Experts of a small language model: vocabulary 16384.
Below are experts of layer 8 (counted from 0) of a mixture-of-experts language model. Rows are named router (the router's row for the expert), gate (a neuron's input weights, with its number), up (a neuron's input weights, with its number), down (a neuron's output weights, with its number) and show model dimensions 0-191. Each number is 128 + 32 x the weight over its row's rms, rounded and kept within 0 to 255.
After each expert's rows: "raises" lists some tokens whose logits its average output raises strongly, later layers aside. This comes from a sample of Wikipedia text that the model never trained on.

# expert 13
router [142 101 151 107 173 170 118 154  90 157  98 120 102 137  84  78  85 125 170  94 134 141 119 125 151  95 104 101 156 140 128 149 103  39 103 110  96 127  14 107 126 125 166  89 115 141 105 152 173 161 135 122 117 134 196 141 132 104 158 153 124 194 131 139 125  94 109 146 103 109 167 119 106 146 129 116  90 150 102 146  85 174 190 140  89 100 105 161  95 158 152 150 135 168 174 113 161 145 146 100 114  91 159 131  99  68 152 159 118 136  85 156 128 142 131 124  95 111 125  61 121 103 152 109 147  89  67 171 125 144 182 204  81 116 159 139  79 173 120  90 113 125 152 186  86 137 209 113 149 167 119 170 166  99 113 164 106 100 123  95 111 122 143 139 139 150 134 145  80 113 145 102  95 111 127 112 114 139 142  92 124  47 166 114 131  95 159 102 139 166 228 158]
gate2 [116 131 145 155 154 141 102 142  78 125 153 141 127 106 111 106 112 127 154 172 162 134 112 121 148 127 125 117 158 105 106 145 167  99 153 108  90 154  86 127 169 119 105  92 132 134 108 148 187 166  99 145 134 159 164  76  97 148 158 140  71 171 168 147  92 185 144 142 118 121 133 132 116  98 119 167 137  71  94 133  89 158 143  86 142 143  62 136 112 144 129 136 104 175 138 125 139 110 139 125  89  85 136  86  95 122 131 102 147 212 141 190 122 104 112  37  89  95 141 118 145 153 151 159  99 134 100 207 141  77 130 194 139 110 107  96  82 114 173 149  74 150  85 141  98 148 121 140  40 175 175  86 124 104 146 168  87 114  63 133 153 149 164  92 163 115 100  99 103  98 180 170 159 155  69 115 169 134 106 140 147  49 109 191 123 127 174 187 130 149 173 107]
up2 [175 163 141 104 110 142  83 131 132 141  93 103  65 162  83  89  96  94 163 109 141  90 145 106  85 154 138 126 177 114 126 136 163 135 177 155  92  43 139 111 113 138  85 204 158 158  89 136  72 126 142  90  95 138 124 118 101 166  86 184 153 162 118 161 159 136  74 147  69 112 153 149 144 150 146 159  94 172 135 148 134  98 122 155 167 115 149 139 182  89 107  72  84 143 137 104 242 171 123 170 100 175 132 109 142  88  80  62 136 103 162 133  33 158 104 108 104 117 115  84 118 122 136 113 114 124 102  82  84 121 110  51 176 143  90  75 147 111 157 108 105  99 123 134 109 123  67 175 107 125 113  90  72 118 148 111 187 145 151 139 109 143 134  98 112 126 155 115 162 116 174 123 111 135 123 131 163 139 119  91 137 123 153 138 173  88 137 124 138 140  98 119]
down2 [169 103  97 201 142 148  55 159  99 135 127 110 107 152 185 108 157 106 109 161 126 152 167  96 148 166 112 103  91 167 141 201  95 109 151  47 175 139 199 102 121 155 145 153 124 113  88 134 185 147 156 121 169 127 120 142 162  83  93 239  88 138 132 116 132 120 121 135 182 123 158 161 108 159 124 140 126 111 156 121 176 109 147 102  86 101 116 161 134 153 153 164  97 157 116  57 157 114 146 125 127  89 142 125  86 165 107 172  96 151 143 174 147 151 147 130 101 121 128 100  75  91 104  80 187 125 112 135 111 138 128 113 162 165 167 135 155 195 103 172 191 137 129 155 151 136 161 132 155 182 128 117 135 132  85 175 121 136 219  86 162 125 122  60 153 105 126 107 104  91 166 161 125 167 147 133 114 108 137  68 139 121 136 133  90 117 164 135 176 101 101 140]
raises: "ev", "time", "to", "rell"

# expert 15
router [ 82 105 157 121 175  90 134 165 145 119 163  92 130 160  81 186 131 106 111 142 130 159  67 141 152 172 170 134 120 155 161 107 175  59 133 131 170 141 121 160 116 220 137 104 102 187 164 100 121 154 120 165 153  78  96 102 135 119  99 101 133 181 133 141 112 113  98 130 142 145 172 152  85 162 160 152 126 169  91 120 137 174 158 120 106 163 150 125 131 165 126 119 137 137 114 155 118 100 213 128 118 147 136 124  77 146  94 181 128 131 137 108 109 140 107 104 105 149 148  65 147 174  90  90 125 145  89 190  86 149 152 167 154 120 146 144 115 131 116 107 105 128 201 115 108  98 170 126 146 116 214 170  89 124 122 149 148  97  89 128  62 131  99 218 102 138  56 118 127 119 143  94 127  98 153 113 110 179 166  85 197 159 126 207 150 116 173 140 113 126 158 118]
gate0 [132 145 156  97 147 118 161 179  97  84 134  78  53 166  57 133 146 111 110 133 120 147 195 143 147  87 123 147 123 138 144 126 151  90 168 147 149 119  84 113 123 133 193  88 154 102 169 147 154 115 103  95  95 118  74  91 115 129 121 139 159 152 105 153  57 206 109 188  86 134 126 142  80 187 168 138 130 164 149 153 125 161 155 131 132 153 151 134 161  97  14 160 145 154 134 109 131 152 174  72  77 147 109 105 121 160 151 120 148 170 144 155 131 153 124 129 122 120 108 147  98 135 145 133  86  72 136  91 122 150 109 114  83 105 116 168 191  98 118 121 153 103 165  73 104 130 171  87 149  93 132 155  96 187 128 158 172 112 121  70 106 140 153  91 146 181  85 134 142 138 127 160 143 118 168  97  92 149 106 112 130 162 101 110 118 214  88 129 165 165 134  68]
up0 [155 116 150 126 122 177  98 170 116 196 130  94  77  97 101 129 137  87 110 155 153 125 132 122 133 141 180 161 115 131 138  78 132 101  74 102 136  64  96 182 188 108 147 175 118 125 182 139 106  88  97 149 110 124 156 100 152 104 144 126 139 146 147 141 135 105 141  80 148  51 113 194 108 125 166 131 146 105 149 122 108  75 115 154 112 142 127  90 171  86 121 145 175  96 141 175 140 171 102 177 178 134 130 123 155 174 128 103 112  90 146  98 112 136 136  79  94 110  89 110 138  51 158 131 159  84  90 101 140  73 138 172  89  91 170 125 188 128 133 150 141  55 113  97 159 122 162 158 166 145 131 164 161  63  99  84 103 178 150 146 104 125 136  72 146 165 176  96 148  73 120  89 129  78 149 141 107 137 103 135  83 112 153 170 151  96 200 178 114 153 154  79]
down0 [123 133 128 131 128 127 188 106  93 132 172 129  77 128 223 161 113 146 150  84 122 153 183 133  90 123 103  72 176 157 125 164 164 104 139 112 107 114 140 186 140  74 143 182 121 145  99 161 102 182 140 175 118 133 154 117  57 128 111 163  81 141 115 154 166 114 143 135 117 141 103 149 127 101 183 126 116  72 108 155 122 174  82 128 189 128 128 138 112 137 119 160 111 130  77 122 134 131  35 118 104  91 162 163 149 106 126 138 102 160 126  90 170 166 159 104 101 135  88  98 149 128 155 145 181 199  71 149 106  40 176 156  59 117 166 153 111 139 108 165 143 128 119 126 114 119 150 116 161  95 125 106 128 139 131 149 159 131 119 115 118  78 127  71 140 112 151  89 192  24 132 118 129 102  92 122 154 154 104 140 113 103 129 114 172 165 119 123 121 156 134  40]
raises: "ate", "ated", "ed", "acy", "us", "ates"

# expert 21
router [122 114 107  88 114 112 147 104 173 120 166 147 160  64 111 167  99 122 150 135 148 170  71  80 139  93 134  94 146 133 156  91 178 145 145 156 123 166 131 149 178 128 141 116 141 150 135 101 124 109 207 108 190 142  70 114 164 166 120 141 161 140 151  75  84 117 132 177  98 124 213 137 117 152 172 140  78 155  94 143 120 138 140 160 179 154 113 105 151 138 103 129 120 117 141 126 165 116 132  81 172 151 137 112  75 135  77 144 189 101  70 160 119 162  76 117 187 129 118  52 130  76 143 114 169 116 165  97  62 136 171 153 162 131 118  99 148 157 149 112  80  99  99 164 115 146 166 208  93 142 166 126 101  82 142 162 132 123  97 125  65 165  37 154 115 126 118 153 156 108 192 107 101 164 131  85 124 100 111 108 102 125  95 174 102 149 157 136 159 106 101 120]
gate2 [169  98 127 102  79 146 210 125 157 123 179 116 147 152  80 116 160  92 125 158 174 114 163 170 182 136 164 130 152  85 199 132  99 127 168  86 117  97 101 139 125 147 123 152  88 125 140 131 146 181 175 160  95 100 107 162 215 123 153 154 130 123 125 120 103  79 136 123 210 168 176 151 105 129 145 143  84  94 120  93 152 111 140  97 120 111  76 147 136 180  66 128 185 129 183 117 139  90  79 117 145  93 104 165 125  39 122 135 151  99 100  96 101 151 171 116 142 133 108 120  90 140  98 103  80  67  89 140  94 112 144 152 118 160 179 138 129 159  90  75  84 140 163 190 159 101 127 110 106 124  46  91 134 149 153 187 118 104 148 145 142 120  95 146 138 125 133  52  89  71 125 141 108 120 107 145 124 130 138 100 138 124 131 134  77 167 180 130 141 112 122 137]
up2 [151 132 141 127  77 149 140 161 133  84 158 120  81 132 112  93 114  49 172 115 133 118 119  84 129 216 107 139  66 123  74  96  71 130 177  86 115  67 134  82  91 120 137 170 106 133 142 137 185 123 130 186 104 115 106 162 119 105  75 111 121 140 140 154 123 159 116 136 168 104 134 120 139 148  98  81  94 116 164 197 194 149 137 148 131 145 159 105 146 106 140 144 115 150 108 152 130  75  29 180 111 124 134 143 104 118 157 150  86 151 105  93 114 176 110 123 102 104 164 160 150 109 112 128 165 176 136 134  98 164  96 104 138 111 146  86  99 131 152 171 127 163 120 125 127 168 138  72 159 135 127  71 150 178  73 157 119  76 142  84 120 144  93 115 155 220 107 125 183  89 128 111 123 132 159 111 120 188  85 166  79  99 112 147 181 123 115 112 135 119  56 112]
down2 [174 138 137 164 147 168  65 137 119 144 210 123  90 128  77 149 124 145 131 129 118 134 147  79  97 157 100 127 143 118 105 164 137 175 132 122 152 166  90 131  96  54  99 129 148 126 146 119 134 113 141 145  77 171 133 200 147 126 131 116 174 157 144 135 127  80 184 101 139 143 131  83 156 155  93 146  81 111  59  89 123 152  78  98 179  89 103 148 120 154 158 111 178  95 178 139 100 149 139 144  74 125 156 118  98 134  72 118 118 145  99 157  84 154 103 136 107 131 146  57 139 130 103 121 117 117 133  88 145 139 100 131 126 113 152 128 152 173  90 107 118 164 164 149 141 161  95 122 139 160  99 104  91 173 111 114 168  32 143  59 121 192  94 185 120 114  95 159 143 118 190  57  94  87 202  59  81 143 114 136 122  97 112 129 122 111  97  77 149  87 139 160]
raises: "z", "os", "ome"

# expert 10
router [161 162 165 130 105 128 118 146 169  69  80  68 127 120 105 139  44  90 110 126 173 142 113 124 142 172 104 149 114 125 194 114  99  80 128 129 124  85  55 101 138 171 193 199  82 136  88 131 121 190 108 147 100 114  89 171 196 106 167 124  75 130 151  92 185 137 118 101 154 114 127 132  88 108  89 147 184 108  83 155 119 121 155 140  65 127 147  98  94 170 144 137 109 147 106 111 183 106  81 118 117  90 134 146 116 132 146 133 112 112 124 101 143 153 133 119 117  94  75  67 209 147 100 104 142  99 103 187 116 132 110 111  76  73 138 134 150 122 117 165 143  85 172 141 110 155 128 122 166 159 133 180  46 119  99 127 135  78 115 162 116 102 144 197 103 180 144 151 117 154 118 109 134 101 182  92  82 161 190  94 130 144 139 140 146 116 144 116 109 118 128 130]
gate2 [111 185 107 191 100 148 163 170  87 106  59 110 148 129 113 130  99 127  88 186 103 143 142 152 100 138 160 129 133 151 115 155 199 109 173 107  47 143 123 105 165 146 131 173 126 100  61 130 118 176 114 103 125  76  66 141  88 158 138 165 114 135 131 128  78 155 106 145 118 109 129 126 133 154 104 132 152 123 160  75 154 146  88 122 135 104 122 100  82 126 133 118 145 108 148  81 120 110  82  98 131 136  85 122 161 157 178 130  57 102  71 135 169 101 124 130  87 143 159  84 160 136 113 140 129 111 211 109  85 172 131 151  83  82 196  87 186 152  65 105 116 150 131 176 146  99  98 161 116 123 124 122 129 142 125  51 132 164 140  90 165  97 153 117 148 118 160  97 106 179 126 134 135  74 107 127 128 182 149  91 107 164  48 151 111 128  53 142 142  82 136 117]
up2 [ 97 206 147 141 110 143  90  94 167 127 158 123 144 117 115 208 143 126 168 125 199 144 109 104  82  71 112 156 159  96 136 156  82 118 135 137 102 111 144 182 134  92 122 147 131 130 154 108 115 161 162 105 146 119 132 160 180 183 113 144 134 178  85 194  98 134 112 221  84 118 154 164  96 118 115 163 162 163 148 108  98 158 132 150 138  88 106 156 143 108 160  95  31 140 182  86 138  97 149 148 149 111  95 159 179 120 163 157 126 117 126 119 133 125  58 138  94 111 108 107 114 133 155  96 123 180 154 142 140  87  94  76  82 191 166 105 145 163  94 114 141 154 118 136 165 148 175 144 143 151  95 122 111 112 160 122 129 178  93 133 138  79 156 137  89 104 109  63  57 151 102 165 138 126 129 140 165 164 112 158 127 186 167 151 171 145 110  96  51 109 145 107]
down2 [ 87 149 119 124 122 132  86 141 130 122 105 132 116 166 130 196 181 164 101 142 127  84 113 151 153 114  89 159 163 117 139  88 126 114 158 153 169 154 177  80 104  86 101 165 151 184 165 149  90 109 139 206  93 128 103 199 138  90 103 151 193 144 171 128 126 113 189 159  94 140 112 145 131 112 145 143 128 159 136 126 109 141  84 166 153 132 150 148 121  94  53 133  94 114 149 165 173 121 138 105 121  93 103 104 140 129 136 129 123 114 148 115  87 124 181 136 145 106 109 201  94 172 160 110 163 215 144 162 135 107 139 149 146 172  89 176 137 143 117 108 133 202  92 119 130 118  76 135 174  99 177 175 138  85  91 155 151 148 138 205 104 115 116  42 139 124 134 166 120  88 140 200  92 102  64 105 124 102  50 132 148  98 172 121 108 129 121 170 152 133 136 139]
raises: "\"", "to", "\"."

# expert 22
router [145  96 104 118  74 141 127 140 169 110 105  77 178  89 112 167  86  83  73 125 168 125 125 121 192 147 114  76 171 162  79 153 126 164 139 118 113 125 104 109 163 129 174 147 138 138  57 112 215 141 209 177  93 102 115 142 128  97  70 154 126 139 113 132 123 126  60 138 193 107 140 138 121 163  92 126 134 101 100 106 111 125 118 132 109 120  99 156 142 125 183 106 173  93 127 156  97 169 157 114 100 116 101  92 127 158  97 153 176 136 175  94 107 166  99 117 111 137 149 164 116 111 146 156  88 118 145  87 149  97 133 127  91 120 122 183 197 135  96 145 206 175 145 127 108  86 118 119 171  83  98 127 156 166 126 150  78 119 111 127  99  93 104 163  41 188 104 154 153 138 115 142  52  99 150 116 121 158 202 127  79 101 129 144 120 137 144  72 147 120 127  94]
gate0 [154 110 117 122 116 135 121  64 139 112 135 112 169 155 126 169 124 112 181 125 130 153  92 148 118 190 130 144  81 146 126 103 115 175 155  76 123 137  96 123 180  84 111 144 115 117 106 136 166 188 107 182  79 140 157  84 117 152  86 119  74 102 177 124  99 113 179  63  95  88 140 134 111 107 133  76  46 135  80  80  84 122 124 102 194  98 185 136 123  47 123 121 139 127 149 126 132 137 148  81 124 135 107  81 157 147 144 109 120  91  79 153 197 145 188  79 174 116  89 117 129 142 208 116 154 151 137 153  83 202 118  93 111 161 158 152 188 123 113 150 127 110 188 178  93 114 137 158 113 133 110 144 126 161 134 137  82 115 164 123 121 139 144 168 167 155  85 119 169 139 121 124 130 209 119  61 161 103 102 105 100  78 100 125 119 114  98 142 123 144 152 149]
up0 [145  98 139  78 143 143  97 152 155  62 125 115 157 148 127 130  83 110 120 177 182  77 134 186 166 111 174 123  91 146  89 172 128 140 108 161 177  62 148 131 108 126 121 167 154  99 118 142 166 146 173 124 108 129 160 142 105 187 146 154  90  61 121 100 118 102 163  89 134 145 152 114 158  79 137 121 129  51  88  56 108 121  88 118 109 156 123  88 105 121 157 151  98 117 152 114  66 166 149 138 100 122  91 185  87 178 128  91 166 113 173 153 140 137 107 120 128 117 103 153 196 148 168 155 190 159 117 104  77 109 158 135  96 132  87 172 125 111 133 172 110 153 205 224 102 183 122 160 138 154 126 118 113 174 108 179  96 124 157 152 193  98 139 138  92 117 183 149 108 124 109 101 151 141  93 117 118 134 141 116 122 103 111  76 166  83  88 136  94 113  90 124]
down0 [113 158 141 161 183 151 154  76 102 128 147 134 161 142 145 115 125  53 187 211  93  98 146 117 158 141 142  98 121 117 131 103 109 129  82 116 173  91 116 132 147 103  85 140 130  52 124  99 128  94  93 110  86  85 177  98 147 136 106 150 158 160 109 140 108 127 158 110 149 105  89 121 104 118 162  57 114 141 128  61  82 111 102 147 172 129 137  82 109 101 161  58 131 125 182 150 124 108 110 150 145 182 169 154 156 150 169  95 121 156  78  58 158 107 144 167 107 147 173 122 152 127 138 123 134 171 112 144 126  81 153 164  81 119 108 113 156 109 112 114 131 113 169 158 149  94  72  62 137 107 119 158 167 103  95 141  82 104  63 101 155  95 149 122  99 114 175 136 194 153 105  81  61 141  93 103  86 160  98 121  87  96 123 142  95 137  69  82 123 131  68 164]
raises: " and", " in", " later", " for"

# expert 0
router [176 128 159 135 129  86 170 165 185 146  97  76  75  74  98 162  64  85  84  68 145 141 116 101 147 185 126 105 138 129 104 104 179  92 122  73 130 131  19 162 117 157 124 136 120 177  65 156 144 135 161 147 139 137 117 135 106 139 119  69 146 188 141 108 138  77  93 144 151 111 148 158 131 112 163 139 163 127 119 121 151 154 210 163 153 112  67 168  76 105 128 175  70 172 125 124 155 148 150 137  87 171 207 162  99 149 121 145 107  96 132 144 131 159  97 131  83 121 153  86 158 156 178 133 150 121 104  91 158 148 146 142  65  89 114 126 126 155 152 116 110 115 116 183 110 153 176 136 141 178 138 150 118 106 163 141  99 133  93 147 121 159 138 181 136 157  79  88 178  94 112 103 153  90 124 101 146 102 129  72 138 126 126 130 123 153 152 112 156 130 198 158]
gate2 [122 106 124 130 153  84 157 138 131 174 110 146 102 122 124  74 145 136 131  93 135  96 185 148 174 132 106 108 105 121 127 187 146 104  60 161 122 174 131  35 137 126 114  97 143 117  69 158 131 148 172 109 126 140 144 138 188  67 106  97 114  80  89 146 143 159  94 179 123 147 142 115 131  66 145 124 111  85 156 118 175  95 169 155 104 165 106  96 106 116 128 141 118 123 133 168 142 148  98 116  86 141 138 152 118 121 141 156 101 180 127 141 137 128 129 178  78  86 165 101 142 156  81 123 180 100 137 138 113 164 186 130  60  64 123  86 131 169 199 216 102 107 156 141  99 218 118 178 154 115 186 155  90 129 134 120 157 110 128 136 151 105 160 100 150  99  70 213 151  71 130 113 118 138  95 123 107 128  86  91 138 157 157 130 162 133 108  83 109 111 179 106]
up2 [162 134  77  93 123 117  97  76 183 122 128 149  86 154  97 106 136  83 161  99 134 134 128 193  91  85 149 171  86 116 134  65 142 115 200 116 150  79 119 163  90 126 168 175 117 167 115 106 115 157 135 151 163 131 109 164 113 158  59 108 159 122 107 156 113 182 141 116 150 129  69 162  72 123 149 129 168 157 130  74 134 126  82  96 130 143 126 105  96 153 110 105 113  80 116 145 160 155 155 170 148 104 137  71 118 133 128 112 122  74 126 104  77 109 171 113 124 123 140  92  99 138 181 169 130 169 110 135 171 161 133  64 103 184 141 163  73  77 181 136 141 153 124 122 108 163 140 134 191 187 120  85 128 129 132 119 133 109 120 115 147 204 145  72 158 153 135 147 148  73 142 114 136 106 159  85 161  97 151 117 197  94 188 136 141 110 140 154  84 129 188  51]
down2 [ 84 157 162  96 148 157 117 128 101 151 106 150 114  78  97 132  92 136 124  91 181 134  77  90 141  82 109  91 113  40 196 137 124 102  99  89 123 180 124 116 159 124 118 152 154 158 148  78 118 128  97  71  55 130  73 117 168 123 128 119 157 130 164 113  65  55 183 101 121 119 140 173 121 142 108 156 130 174 134  76 110  96  95 171 136 104 146 127 174 158 146 130 114 130  76 141 177 161 122 129 108 187  91 161 126 137  70  65 124  98 132 110 114 104  93 173 125 122  97 147  80 149 139 112 109 118 135 128  49 140 115 130 142  88 189 114  94 175 132 106 120 110  84 144 132 118 156 128 128 150  93  80 149 115  91 126 141  91  94 144 172 104 137 134  79 119 110 158  52  87 122 127  26 126 166 119 110 135 169 191 128  94 157  92 151  93 111 158 167 121 123 116]
raises: "com", "the", "American", "French"

# expert 11
router [138 113 162  82 142 109 175 180 124 102 142 100 144  88 113 171 141 127 164 110 133 150  89 109 162 119  66 176 138 169 120 142 125 129 171 158 147  97 119 194 157 149 176 108 159 189 126  89 138 160 138 159 152 153  78 147 160 121 110 136 130  90 179 137  70 117 147 115 141 164 150 163 155 115 108  57 101 185  44 186 100 100 158 139 148 173 185  36 173 106 126  95  77 204 174 160 136 102 180 132 166 134  95  85 101 144  86 105 129 122 120 132 121 133 131 120  84 150 146  55 155 162 131 107  54 108 143 156 118 128 113 136 118 108 174 143 150 121 122 123 119  89 133 167  87 138 137 104 168 155 139 137 118 135 177 180 109 124 134 107 134 148  93 105 124 113  75 118 165 158 156 115 148 123 133  99 102 206 138 135 139 157 111 168 124 177  99 142 168  62 136  81]
gate0 [145 156 166 142 162 115 195 102 125 157 204 114 143 102 131  90 139 178 142 190 144  79  89 105 220 186 156 109 124 149 100 177 184  65 114 141  91 122  92 172 100 146 109  96 103 137 185 143 142 155 112 180 134  68 120  72 134  75 117 159 110 138 119 131 105 116 137 121 131 169  94 126 115 117 144  68 138 148 119 135 165  80 112 114 103 114 107 143 168 100 189 158 129 142 173 143 154 117  73  84 127 138 169 134 121 219 111 132 107 146 123 138 118 124 179 146  68 131 145 111 137 139 114 125 104 146 129 124 136 140 110 116 116 112 159 132 118 116 122 131 174 211 202 121  87 164 185  79 127 132 121 151 165 159 160 167 139 116 108 110 151 127  72 119 116 102 165 152 142 155 165 112 110 121 107  99 135 140  45 152 130 109 106 211 112 183 151 115 123  77 159  90]
up0 [ 75 120 177 120 153 117 168 149  88 131  31 114 126 122 124 120 210 194  86 176 128 105 144 100 148 107 136 192 124 175 134 110  83 119 159 150 155 129 173 101  92 100 135 127 111 197 124 130 122  97 143  70 172 128  94  94  28  87  90 159 118 168 114 112 118 119 117 123 107 145 101 131  62 108 149 152 113 148  91 167  87 104  83 148 125  54 135 105 127 131 146  76  98  91 105 114 108  79 185 138  82 114  83 149 137 125 156 154 151 175 143 149 184  85 105 148 120 151 107 132  94 158 154 179 110 126 140 114 106 146 127 112  86 125 157 159  89  75 124 118 143 144  88  88 110 100 105 111  99 115 143 129  94 125 155  80 130  99 137 131  89 132 100 126 217 162 119 179 137 133  86 174  71 126 122 108  90 135 120  91 115  75 172 108 136 116  70 104 112 125 157 102]
down0 [146  98 104 127 160 130 151 137  97 137  78 150 162 130  80 177 115 118 165 113 153 113  51 173 177 155  73 136 180 147 145  93  87 106  92 143 180 141  96 126 116 134 161  89  88 138  82 169  79 206 149 100 129 120 109 120 164 120 138 112  93 100  67 116 103  73 110 141 102 161 178 105 166 129  96 128 130  49 152 143  83  45 216 144 128 108 169 130 133 147  96 112 128 142  73 127 166 110 119  75 146 165 134 127 128 177 136  93  92 158 165 100 122  92 115 141 139 140 138  98  95 142 128 185  97 125 127 132 131  87 113 157  77 206 126 110 115 132  89 139 113 105  80 128 154  90 188 115 132 133  92 110  87 140 108 147 150 174 141 175 147 127 143  86 159  91 103 153  82 110 121 156 114 115 139 109 155 164 171 110 116  81 113 147 153  56  81  81 109 141  94 171]
raises: "ara", "ayan", "ato", "ari", "ada", "any"

# expert 9
router [121 138 179 127  63 171 156 140 143 105 152 169 164 131  92 150 125 122 146 148  93 170  92  66 148 111 196 160 114 130 152 124 138 153 154 145 110 145 122 131 144 101 154 112 130 168 112  82 174 161 171 118 102 237 120 178 134 172 119 160 130 178 153 122  91  85 125 121 122 159 125 137 125 144 179 103  97 174 102 177  93 162 134 155 179 135 136 111 156 120 156 138 141 152 159 180 101 133 155 135 206  97 142 113  97 151  77 111 167 125  70 128  90  89 118 108 102 106 105  23 164  86 177 160 143 110  85 117  86 124 128 137  98 142 156 119 135 140  85 120 145 109 185 120  84 188 163 168 106 129 184 170 113 184 148 162 144  87  86  97 174 196 114 143 136 107 159 170 123 101  96 142 105 152 173  82 140 161 181 169 143 123 127 144 132 146 152 121 119 112 161 101]
gate2 [186  80 162 147  95 165 151 144 117 156 111 133  73 106 129 137 178 184 111 142  88 150 160 108 152 131 124 154 107 131 146 151 145 123 170 117 147 110 150 155 102 107  81  96 113 127 131 102 128 147  82 113  75 161  86 143 201 161 158 143  59 126 113  99 161 100 195 167 157 120  99  89 113  89 102  97 139 170  63  89 121  81  86 123 138 131  92 143 125 199 166 133 109 122 153 144 185 121 178 120 177  90 132 245 138 170 102  68 111 144  79 122 137 113 112 155 125 135  70 120 132  94 157 157 119 119 142 162 113 166  72  95 142 168 152 102 152 111  91 128  93 127  94 175 110 116 147 114  87 126 129 100  89 131 122 164 109 111 137  99 159 121  66 112  53 101 142 211 130 153 126  99  89 118 138  66 100 163 100 119 111 132 132 161 101 141 149  89 153  73 146 137]
up2 [165  62 103 157 118 134 126 194 124 140 123  72  68 158 138 127 108 125 165 142 160  85 105 136 192 169 152 147 149 125 136 162 109 123 217  85 108  92 125 162  78  91 129 121 117 102 113 123 121 122 136 132 185  93 166 149  87 109 136 167 102 135 128 143 109 116 112 130 144  59 138 147 160 106  71 113 155  51 138  81 157 131 149 119  88 151  93 112 157 148 151 122 101 101 110 127 183 147 137 138 143 187 114  94 178 109 130 172 104 103 111  66 119 147  92 176  88 108 118 162 124 151 156 109  56 155 103 102  86 133 207 147 167 138 115  89 132 106 118  91 147 127 134 143 186  78 104  58 134 101  98 112 161 100 152 111  93 143 131  79  87 120 155  98 126 191 125 120 100 140 118 101 160 124  90 205 122 129 180 124  87 121 158 191 165 104  86 143 180  93  88 110]
down2 [105 158 154 103  65 184 177  91  81 111 143 117 123 143 164 148  68  96 111 157 107 160 157  45 115 126 119 143 107  73 113 169 141  74 139 132  77 127 124 123  92 159 156  72 140 105  80 177  80 104 150 108 112 102 111 121 146 139 105 104 158 165 193 127 167  90 115 116 140 133 176 128 184  89 118 133 137 114 138 160 174 127 115 129 110  87  79 150  72 110 151 162 102 150 142 121 136 130 114 118 119  94 144 143 115  90 146 130  69 163 107 149 180  87 127 130 168 124 156 232 110 149 149 102 115  85 174 116 125 150 146 186  84 140 123 113 111 101 144  41 155 127 223 100 120 162 136 157 121 146 108 133 112 106 100  91 119 103 139 103 149 105 110 184 118 162 121 117 104 126 138 128 141 138 155  78 109  95  35 132 110 114  78 108 132 156 162 151 218 127 134 136]
raises: "ishes", "iv", "ve", "š", "enc", "ations"

# expert 19
router [ 95 116 158 176  75  90 142 128 122  99  45 104 195  98 110 113  39 167 155 104 138 125 170 138 155 145 117 126 137 153 148  97 155 151 144  74  93 144 119 146  68 130 148 216  95 117  88 104 109 167 130 148 119 131  84 213 146 148 124 141 112 142  94  87 146 113 126 185 120 118  91 133 146 127 102  94 130 107 129 154 190 128 104  84 126 123 110 100 159 140 118 140 103 137  82  97 147 148 134 151 143  77 115 121  66 179 174 174 191 161 101 116  78 126  89 146 147 169  99  96 113 200 105  77  94  85 142 120 142  81 153 152 143  90 141 177 178 164  90 139 127 104 139 137 125 100 103  93 126 107 155 118 138 123 232 130 172 145 119 127 161 112 141 189 146 127 136 176 102 189 117 116 134 152 159  98 106 167 133 104 129  71 134 143 173 130 165 115  97 160 134 128]
gate0 [108  77 172  68 130  81 147 158  89 153 123  72 190 112 112 146 109 125 120 141 122  60 105  85 171 152 124 149 123  92 126 134 159  89 140  93 110  81 112  78 127 214 119 176  64 114 110  89 193 126 130  63 129 128 144 134 153 101 159 159 115 126 153 119 116 114 148 179 163 172  67 130 107 111  92 134 147  75  67 105 196  66 180 143 123 114 106  87 140 112 130 160 128 152 102 133 162 164 146  98 122  76 157 136 118 108 117 131 114 118 125 143 148 138 111 147 137 100 110 150 177 183  99  70  89 154 120 141 138 145 127  91 174 148 164 166 117  92 122 118  95 138 154 104 105 193 112 115 162  95 146 144 174 169  62 183  92 128 147 122  85 144 132 108 154 180 136 136  66 135 190 106 102 117 174 172 147 163 168 125 113  69 143 117  83 115 105 133 134 133  70 103]
up0 [211 124 163  85 135 151 140 145 151 136  64 158 188 104  93 166  85  88 118 114 105 171 147 160  76 123 157 112 158 114 155 132  90 140 114 154 183 123 165 116 176  95 167 119 161 161 118 131 136 110 143 132 155 197 151 127  97 121 148 204 140 125  65  74 145 140 150  79 136 135 103 134  86  96 169 131  89 120 181 127 122 142  88 104 160 175 109  82 122 143 158 165 184 130  92 160  74 110 147 125 121 141  86 108 108  87 130 132 196 120  77 141 132 113 137 161 103 146 152 162 146 124 138 109  92 180 164 133  96 124 141 177 134 167 144  92 111 151 100  94  97  59 145 130 139  90 127 109 129 114 136  84  87 111 194  53 115 162 148 122 114 174 185  51 183 141 160 133 138 119 123  88  73 150 121 116 133 153 115 124  95  93 137 154  87 126 128  47 107 148  80 145]
down0 [142  90 113 129 157 145 117 138 152 159 106  84  82 146 104 144  77  89 143 130 154 163 161 107  98 180 104 200 139  76 151 120 122 165 142 103  98 165  53 112 106 128 124 143 112 163 120 145 158  58 121 126  85 114 157 128 146 138 117 117  79 118 162  94 159 177 137 181  38 121  81 131  90 128 130 120 129 147 198 163 130 109 106 127 127 166 134 102  37 161 152 125 115  31  98 125 127 159 165 151 139  99 185 174 157 157  49 130  96 134 135 168 183 164 122 132 148 120 134 131 170 162 121 149 139  95 120  68 138 113 124 111 127 121 128  98 122  96 129 130 108  77 106 158 107 137 153 187 107 136 129 123 138 193 167 151  87 147 143  92  91 143 106 190 151 165 120 103 163 150 203 144 127 138 118  77 163  89 117 124  63 115 105  58 113 114  93 148 139 113 146 100]
raises: " that", "-", "–"